config = dict(
    n_layer=9,
    d_model=384,
    n_experts=24,
    experts_per_token=2,
    d_expert=112,
    d_shared_expert=0,
    activation='swiglu',
    moe_layers=[0, 1, 2, 3, 4, 5, 6, 7, 8],
    n_empty_slots=12,
    router_score='softmax',
    normalize_top_k=False,
    routed_scale=1.0,
    balance_loss=0.00164,
    balance_bias=True,
    router_z_loss=0.001,
    init_std_router=0.00604,
    lr_router=0.000416,
    n_head=3,
    n_kv_head=3,
    head_dim=64,
    vocab_size=33841,
    norm='rmsnorm',
    norm_place='pre',
    norm_eps=1e-05,
    positions='rope',
    rope_base=10000.0,
    rope_fraction=1.0,
    qk_norm=False,
    attn_scale=0.125,
    tie_embeddings=False,
    parallel_block=False,
    init='trunc',
    init_std_qkv=0.0206,
    init_std_o=0.0,
    init_std_up=0.0206,
    init_std_down=0.0,
    optimizer='adam_variant',
    lr=0.000511,
    beta1=0.9,
    weight_decay=0.48,
    lr_head=0.00622,
    grad_clip=1.0,
    warmup_steps=438,
    schedule='cos',
    final_lr_fraction=0.03,
    batch_tokens=[32768, 65536, 98304],
    seq_len=1024,
    doc_mask=True,
    train_tokens=283300000,
    steps=4785,
    dataset='wikipedia_en',
)
Below are experts of layer 4 (counted from 0) of a mixture-of-experts language model. Rows are named gate (a neuron's input weights, with its number), up (a neuron's input weights, with its number), down (a neuron's output weights, with its number) and show model dimensions 96-191. Each number is 128 + 24 x the weight over its row's rms, rounded and kept within 0 to 255. Numbers have three digits each.
Before each expert's rows: "raises" lists some tokens whose logits its average output raises strongly, later layers aside; "mostly gets" lists some tokens that are sent to it at least half of the time. This comes from a sample of Wikipedia text that the model never trained on.

# expert 14
raises: ").\n\n", " qualifying", " Qualification", " Notes", "Species"
mostly gets: " ISR", "\".\n\n", " asks", "\":", ".\"\n\n", " Starring"
gate4:164149161129107115098136132165116150108147140108111131121124118122139149132132138124089092119143110136162159104147157147106121127079062097139147096121134138116183138145102131093125127135148150160102134139143131125137154111141149067150087132138096115147108121088126165135094149087096097129
up4:181134121149123142111145156156145099094108132155140187168149130095170173104107099141120148137110128129143150097114153149141097127078109096143145130125130143132168112154122109091126145119136137112106135148095131115134137104149135094168113121139084125131120113065152129149069151115104134140
down4:096106150175094155142111165108123152121138061114115137096115134070140117072145042125112111128119169102121127123082107094121149187167120126127136180159127133150139138108130109131133182096104094113124138115111150114073153134134105112161118134127094154123099128156147153128142113111142120143
gate5:093113132120117116169138132119120101144120076138105121156148168116141123101114135176122152140130139109129128137100140140143145165094132178074143115162147110123148132139119078140093136124117162117100133184141113129092127145160120125121140113121120113108156152111144123096086090119115107127
up5:097098138141125143122114123150168146112107180131156114089136124141179085134114095130122153129095146127125133107121165116160116140137134107168128100093110132137134140142162133139129106111136118193123131142151130099127123121142175128123125122170146080133135115126117073118113128130139151070
down5:138143141154126136150123131126129131118151153107145095100119164133127110106161134123140182146150094112125142135152110175091094104151130198172151145097119161132080120128146105113148154140140113142155125162108146143173101084165126127100110131136127137144087150108132151142119182144145096128
gate6:102137130139145111155110143083111118130198141133130122141111090154149125119125143166093165096098132127127131118123141097121095127126109145113123147182132129175143160135105125112101131133144143162132113163127135118142145146123138125163127117113173134118150120155110149139135125132074164137
up6:178125177129096115098109145159114125151092116112122123093132163129106145132146120130147113133144142142115155171146127133099143103119122117142124108105093123089113084168158154160141142124133150133146094118106126119121135129150093139131115108168104126162120090120139096149142165161161123103
down6:164154126140123085118148091121110110139119172144149128134139141162121106131120162165140133100116128107143087117115127106085100141103108128145154100093124152154138127091122113141125154121128088116103177154112139141205099147105124138102104107143157113128155141123125094146152131158151145151
gate7:124137126127115124113140108089129132102130141162073103120150155147101131136095148114093144165105137131088083169107144112098090116149106120105117102085061105136138102129188123155132129133133073166123107123088127122124113172173089132134145116108136146145142140119143174127130135133139099126
up7:125079135148112118090121148104117128129073124113120103124173156111119130123128138096146130147103157139101143124093100111125108089135109127096127144106118110161091150115125100184118179160124069167110152108062140140094131148121084151141140088127140104097159183150118128124133127149150156082
down7:111143108149106185132128095127115149112115078098120113132100136106123153131170158114127088148118143113089131130101150093137138147104124132164144147127074141126169130116117116197121169096152097145099119123085131128073191136173140140153098110147122148105148120140101133138149128141122149112
gate8:162133149082173113157131108125108125136101115075101123154095123161120151151138146144097178110117122108094149127132143130176146115140125077143104134151118146144143120138138109165120120129134131124132115135161121103117103123202113089147144138118158166138119114144113136120130047107174165150
up8:160115178155111101163135120112120124091119106117140124123144119157124157122087133074080138152108183131130098157111140151065126090142127118096106150110133108108133125132131135140120162122093116154114120116114123157145082119128130127106158088116119113101162177114104118127115173142135084116
down8:154075116097125115102109122118085147109112180151093122147142137163123158112127124140164153146120150141130119091159144138083111105149127139146117106127129124136119135103113111121130153152128101168131178164113138091178106117088109097128140135116146112138117104122107140094126158176163152138
gate9:142147124146132155129122102140113125164158118085130118133112113166121191122131134127098098151118142120129128100114165103176093134061088159102129147137138126159130095138134113137159121093150133118157165172150120108100107121116129148160150122112111117140126140101133113140124121089119134155
up9:107117103090126131164090094121104138182144128121142137105139129147110148110116137108124136159066184124128131166074175141115138152107113152142148138114117111115167104105129122145131167118113126144154156145133094128099134113098072140146129144118122102135116128137142150108124105083069119128
down9:125162118128074135126113163104108151108108083114129142118110097106147147134121118149124079141169194137128125107113151084135183096136135109097114174147150111102117145121093171106154114122115168130127160125138129109103162144160110141102149126129172137119138103150100149105112101122121143118
gate10:128113120116112111169091156093103143139118150139139130142183160130114150124116081098090116149092131094129076141159133134097162169110137142130121152109153148102128156138088118101110157139098123118078128159150120102135114147100139171111134092099105113089117141111181066145148141126134093128
up10:119113147109144072181100127128129148130168152107162141091141129164160123125116114079104102098098105131121091125158122163107136140122137145150132108118140152112129143147109155084114107109120131140105118089135119121176107136105134137103102086133125118152091156058147104146185160142127123129
down10:104153136166113170092103150120162086145111096132115105140102100120129115082121118167136134126105165125103132114110147110158131114127094140107103184118127084141145111136120097168149142110106124122171102107136176100053109127145120120175103132111135126123184119179111131162124120140157114135
gate11:150091157137118130122095108072111200085121138146111105133123145109127164111113163119131153138133159096096073177166126140131143126136152106121128116180102134133110100118101112103124154141092141139155084134097146097117122122092112109110143119065165133157116083068126113095162118155151152142
up11:157149108111156125114135147185099122163150127095106133137108141118139114130118137178108122137135086141166145073128182100126130158121124158137119136117173155122135154131146145125098099100131139147079199144125126107139138162162133137139116153167121107128136158173120158144109135112094144112
down11:163144157156134129155152073100117179118130165174141123115187128089089095123173199152108166110146122106108093118139144108104123110100145148112126111134121159139109130109073158128127097169129151144094153132125166114177118137113112131115162121119173140139074118132084129126116124118136162149
gate12:159118086145156136112134124095123138130116122146119107152105149132184133097076164118118145117095150119125142109134107147133096131094143125158145147151154127092130147083121139126119114094110138110097116123125128111079105101138133085119094124136146120122109148121129109104116166128130130089
up12:132169106153132114142149122108102173155156104126131117159122134113153138145116168121110131101115157138125114123085103119147057110150164084140119134164127126128121132098143168136160112099085154120098128196164166107091135115131135104163150090094141159162159138123089160147167115185143123106
down12:120148117159104183124141140201114102118121074111092119092129095137109103143154083118119090141104156160140144133127144145152137140131077159150167154119114122116134110131124149119065102119153146121134119118116138140083161139172146086162110123110111106163147137133130163133116145130109118145
gate13:111104109155129099118158132091140145107148148131119110112123142132139115125126153142127157141089122177125078135105104129119112115115154136120107121143117132170140120123144108113142137130154113114189123144134116151147124135107108107096113156136125109114134181177107133164141144170153096150
up13:103115087167137157087163114109130145149116127112143109125138132139142130123126153168155174136065172097097090145079155164127102129102152123094125125116103154208192120098111121126128118103153131100194183179125133106111150137112131139107136138148121151151147173164105092143119119114136129131
down13:140136112093125103135148119139153068118130174121093131131141115091178141124121092124157108118127112086142090136161109145101119151156168097129150105102111110132160186149119107127119133144134133125086149112098123128105115123124165134143159112139088147135163146146110097141142076135164150121
gate14:137113114132119126108129169095074143141108122140163152101130066136148121140137104151126153137120122176116161153112111104155140158100124091182127110162090103126150129131093088154162130136135186138090160157101084132164138118113144132157125132123104157134118177097126106113086127124153144100
up14:161127082132129102125144136137164127112115110120204117151152101175117161111124139121171134096119135148141149136111135146165105114089139174100109115162100120155098140136099119108118143126137113181079183130084145101126171116131142126106182116139120166135142159113088124137076152098121127127
down14:160169122143117109135106158103145141112129103176105142139146115109119116124124120102081169127189136112121111080143136140110164094129137182127177170132139126140127121119137102131153164152112115058146080146174180119143099125112139140132110154061134150167120100124121174134146136122138139143
gate15:115147103153145138103107122109106140113134096115148112176126094114118104120104148141164174137138059160075128148116132132135125111146168143088144127147105083155112113107130107138151156131130169104082108124132104130145112090133107171082149119135152149118140151146091107136127108137144085107
up15:166133149126102126097181135183120132123119133129125163115066155112129136111139101121127089115115157124162134073170099101126121157132128115173161122148146115084142110182113142117130106138129144156144110123100115094126103136164137125120162130143116087098123123116141134150080132143077184131
down15:167165164170142162135119131119114101131151120153149115124128120111109152186137142126102159115118178115132113169145116126147101133133119166125149130129146139123114117122143119137141122112132097132142133124131158144077152115179099118140143152150158150149095091131135159135099128140147103102
gate16:109146137176102132101144140152124137115152161119108135118113132152120137137123149120125108111118093110141149131101181123134104103168101135149122140099105131132145131090138121127098145158125101137137086149141138119134151154157121081181165126148122163122122091124104119136118116077131142129
up16:118129110176133129148129123146144151089129156118119128164120123106143137122098121187138125108106118101095125068119173123155115165159134138127125141107116155158194128107138145142131157133100095083108083135127132129120160102103117121155146097095109169100144128133123119104135129095145172144
down16:104155098085117115092114148133081103143169132124121111085098161134155113120102093153134120146133132114134141107151118131135126094144145107109135094124134093135086115122173139147195112097089143055138117090172087110109113133157149139138141151139176143146122095138173116152113148148160133131
gate17:112098154145121146151120133153154102109125118135176121176116101111133120116130117108131147178124155092087140127089118157141123155145129122135137123119102153138178104117067121146112171105099144121129104139164104131120165107093124125167182070114116130135143131120153167101100091111148123130
up17:163159144168116160125110130082122131140163149151098109146184178101145117095116166091122166116097137140116137152123112119155115131119169129139147121088102113121125158124143112109146143171111126113090149135090130142116120112146112160123140164121124106124122148125119092167112135154134155116
down17:125111142079122082119103126116124100164126094127139136118103104180101152120166122168129152104167158143138145096155120124138131057140083149141126096148126117111113147129143152093116127106144132119110118135134133132109123173121162144108078115127098101137137145130184097123162149123153104121
gate18:098159107170115127105127149144142133147160110161159150126124143099143143129100109120156153140114128143103120105151105116152112097122145118103180134118094140117153119094106126160100145103121121134120159128136135121142096117147114144122162077098167143096154151091117128151137103108153160119
up18:150146110166148065122129184119118144121092097084137122119139108150167183134130147091120198158162128146126165120156108154136090125114116108159167119173167103143150111146128117142119156123164076112105146115100128131110105092083105147107129142107119101134140128121122118143091137136153151118
down18:124143152159095104171107144143110147125112089144137111138162101105129130115112123075152142100112183134122135137173165170141160117110119140137119156139144118073127120127120135122146060137157115101129149135135134122142085165123138130132149143130128110173093127145142131116111139121141131094
gate19:146104121090141140157100082152134123163160104165152131148143104087110137104105153157155131151146136138121151141122108121158142088119146134114105131091109128135119108088134090137137181077127171056173115109145140148110099077123098143149141117126125167124102146139115113112132098109123105122
up19:134110141097129158134126114179137135156119128112095101107102130126127103160168098139136135117131105108127111177151130133115143162153109105151164090152127084122111118111135182123140098137130115085127139149126126096116175152103099119116109131130092158137135102124158126118119121133091152154
down19:106136148189092181114100128118175183143145088117155087135138089080112111155102205124128156156111136183124137099151103142142098109101158186107164135120128143138122109127143166151140129104071090132141090144159171156125130129133139123122134128111107141159136130110102147136090100154115098132
gate20:120115177185122132172184148082086183156147119196158162122107120092143133127167130118144104147122118116117122126140090120113148123078128103161099112147142095135157129124105150144177127105080171159106120110071146104105126093092108120145152099100115107120098135131119163126125115086163126109
up20:091130117121130143059083164147116116102108150114085082077148127139106115153153125149084124141166121151155100113126152138126114095152107163107113113106096114123099125145147151114130136137155083141154138125158148149133142160121138133083090122159130128147096091137121134143124132167127126157
down20:159120120140187152139153091113134154104134185118128104172125152150124120110129200132164144125118087121140133128173113140113101132110147113124093092132129127146138097123120125107158113133080138135122129125118151153174103119123140146075132113124160148102115128174128131139081146159130131129
gate21:136140141187109130132132110153097131113146172111079133142123102142149118126154122121121079162146146116110097120120161093090090159139094165163104097127122151127100111080106202114112129143117154165131107153142122159127179172097104124105157136116105144115102145110125142127123133092119161147
up21:096100107149161133102166115130115106144112134108141153153143119112147153123128134162147114172113157092067136092121123132141091183113145132138132142131108143146173131083107150133141109132138159129145182194137133116121165136098143150112153111077110127070163145129115157123151099130132133116
down21:087071140120115135135106119144111127106177098130124095147136185102144146111110033110124158155110170138148101116111105130085121132155152106116133146123127176139129171109127098126121146073096136094142104112156086150071128160143115129118105136119122187120137145134141098134146121177118075119
gate22:150189087155135139118136143131117124145142139149146185126076144133171075108086131119112069123122145144135170116147156149120103117140163068116123133148172110111172115164122143112119143115144111134119120101143125132128110090109114139125113126164149114119150114129135163162120132108104167136
up22:139078154119080149132144118126135128125091136134137068112149132140063169144178141117118185118146131123163124163108124128132144109145072190160121106111104153137081169104138125150118101169112104132138112123155138139156133183140123090118142107141147144172128087148113120116098153150114087145
down22:164147107117137120104145166127148154134198146145101160196077108150145130135109191177097130134146129134152109086133125133098086108136141103152149141125138129130144116091118169131137125133088104126150141146147115111181100102072128093125095130136129118098143136118174162156138103173116116162
gate23:143124116158143138114129064078143139102144110133147120136102092189150166130116130117089110135157167131118115145119097144107102133146133156100122142145065137111126083127108121170182142115115100132101105080080100119110078149154110106124172117151151172130117146125104064139103139136129137078
up23:090150118108093136138170130134110119151106160119143103101148169106131086125126123120145117102141104125142137156140132106114157110158141114153160102145165104104100148099140184087064101141117142115144135139143153170167138132118148159137082140134124093084123105162112140121174123139120120140
down23:114135147156118129113113129081113142152135138114113127112089128064130111151141117105091122125094161113123114134133110080140161158122116090147114143117135150159118114148136111105119107059124122154108121122112125139127172121131124136117108134097152125116124116145126129123115140111114135140
gate24:146118139079120128086110133168142153142126110147108136168163158093147102100141129092114088146137142123098125141136139108137155115147145131126164118185093145127148135059120107148160151142106170096114151116099123114127135144135117127151130145131120125125081106135117163104157127105132162128
up24:168131170072162137114120157150141102128109118110136156161150128152153125106143121146102125133132117104120087137176139117135143149108087124122150148191107164138132123117122096141150149117156155113124140168132147124113174085102105094126126139109106121125090120132130100079147082119172161140
down24:139129129157128139116141141079146140160138020083167173119113102148091142150137120143092098102116151170141145119107115125148122124072111157120082112116154131143138123148143147102086172108148118158147106115160141148063139195128160101131137114101098122107127118122170088155114170129077098132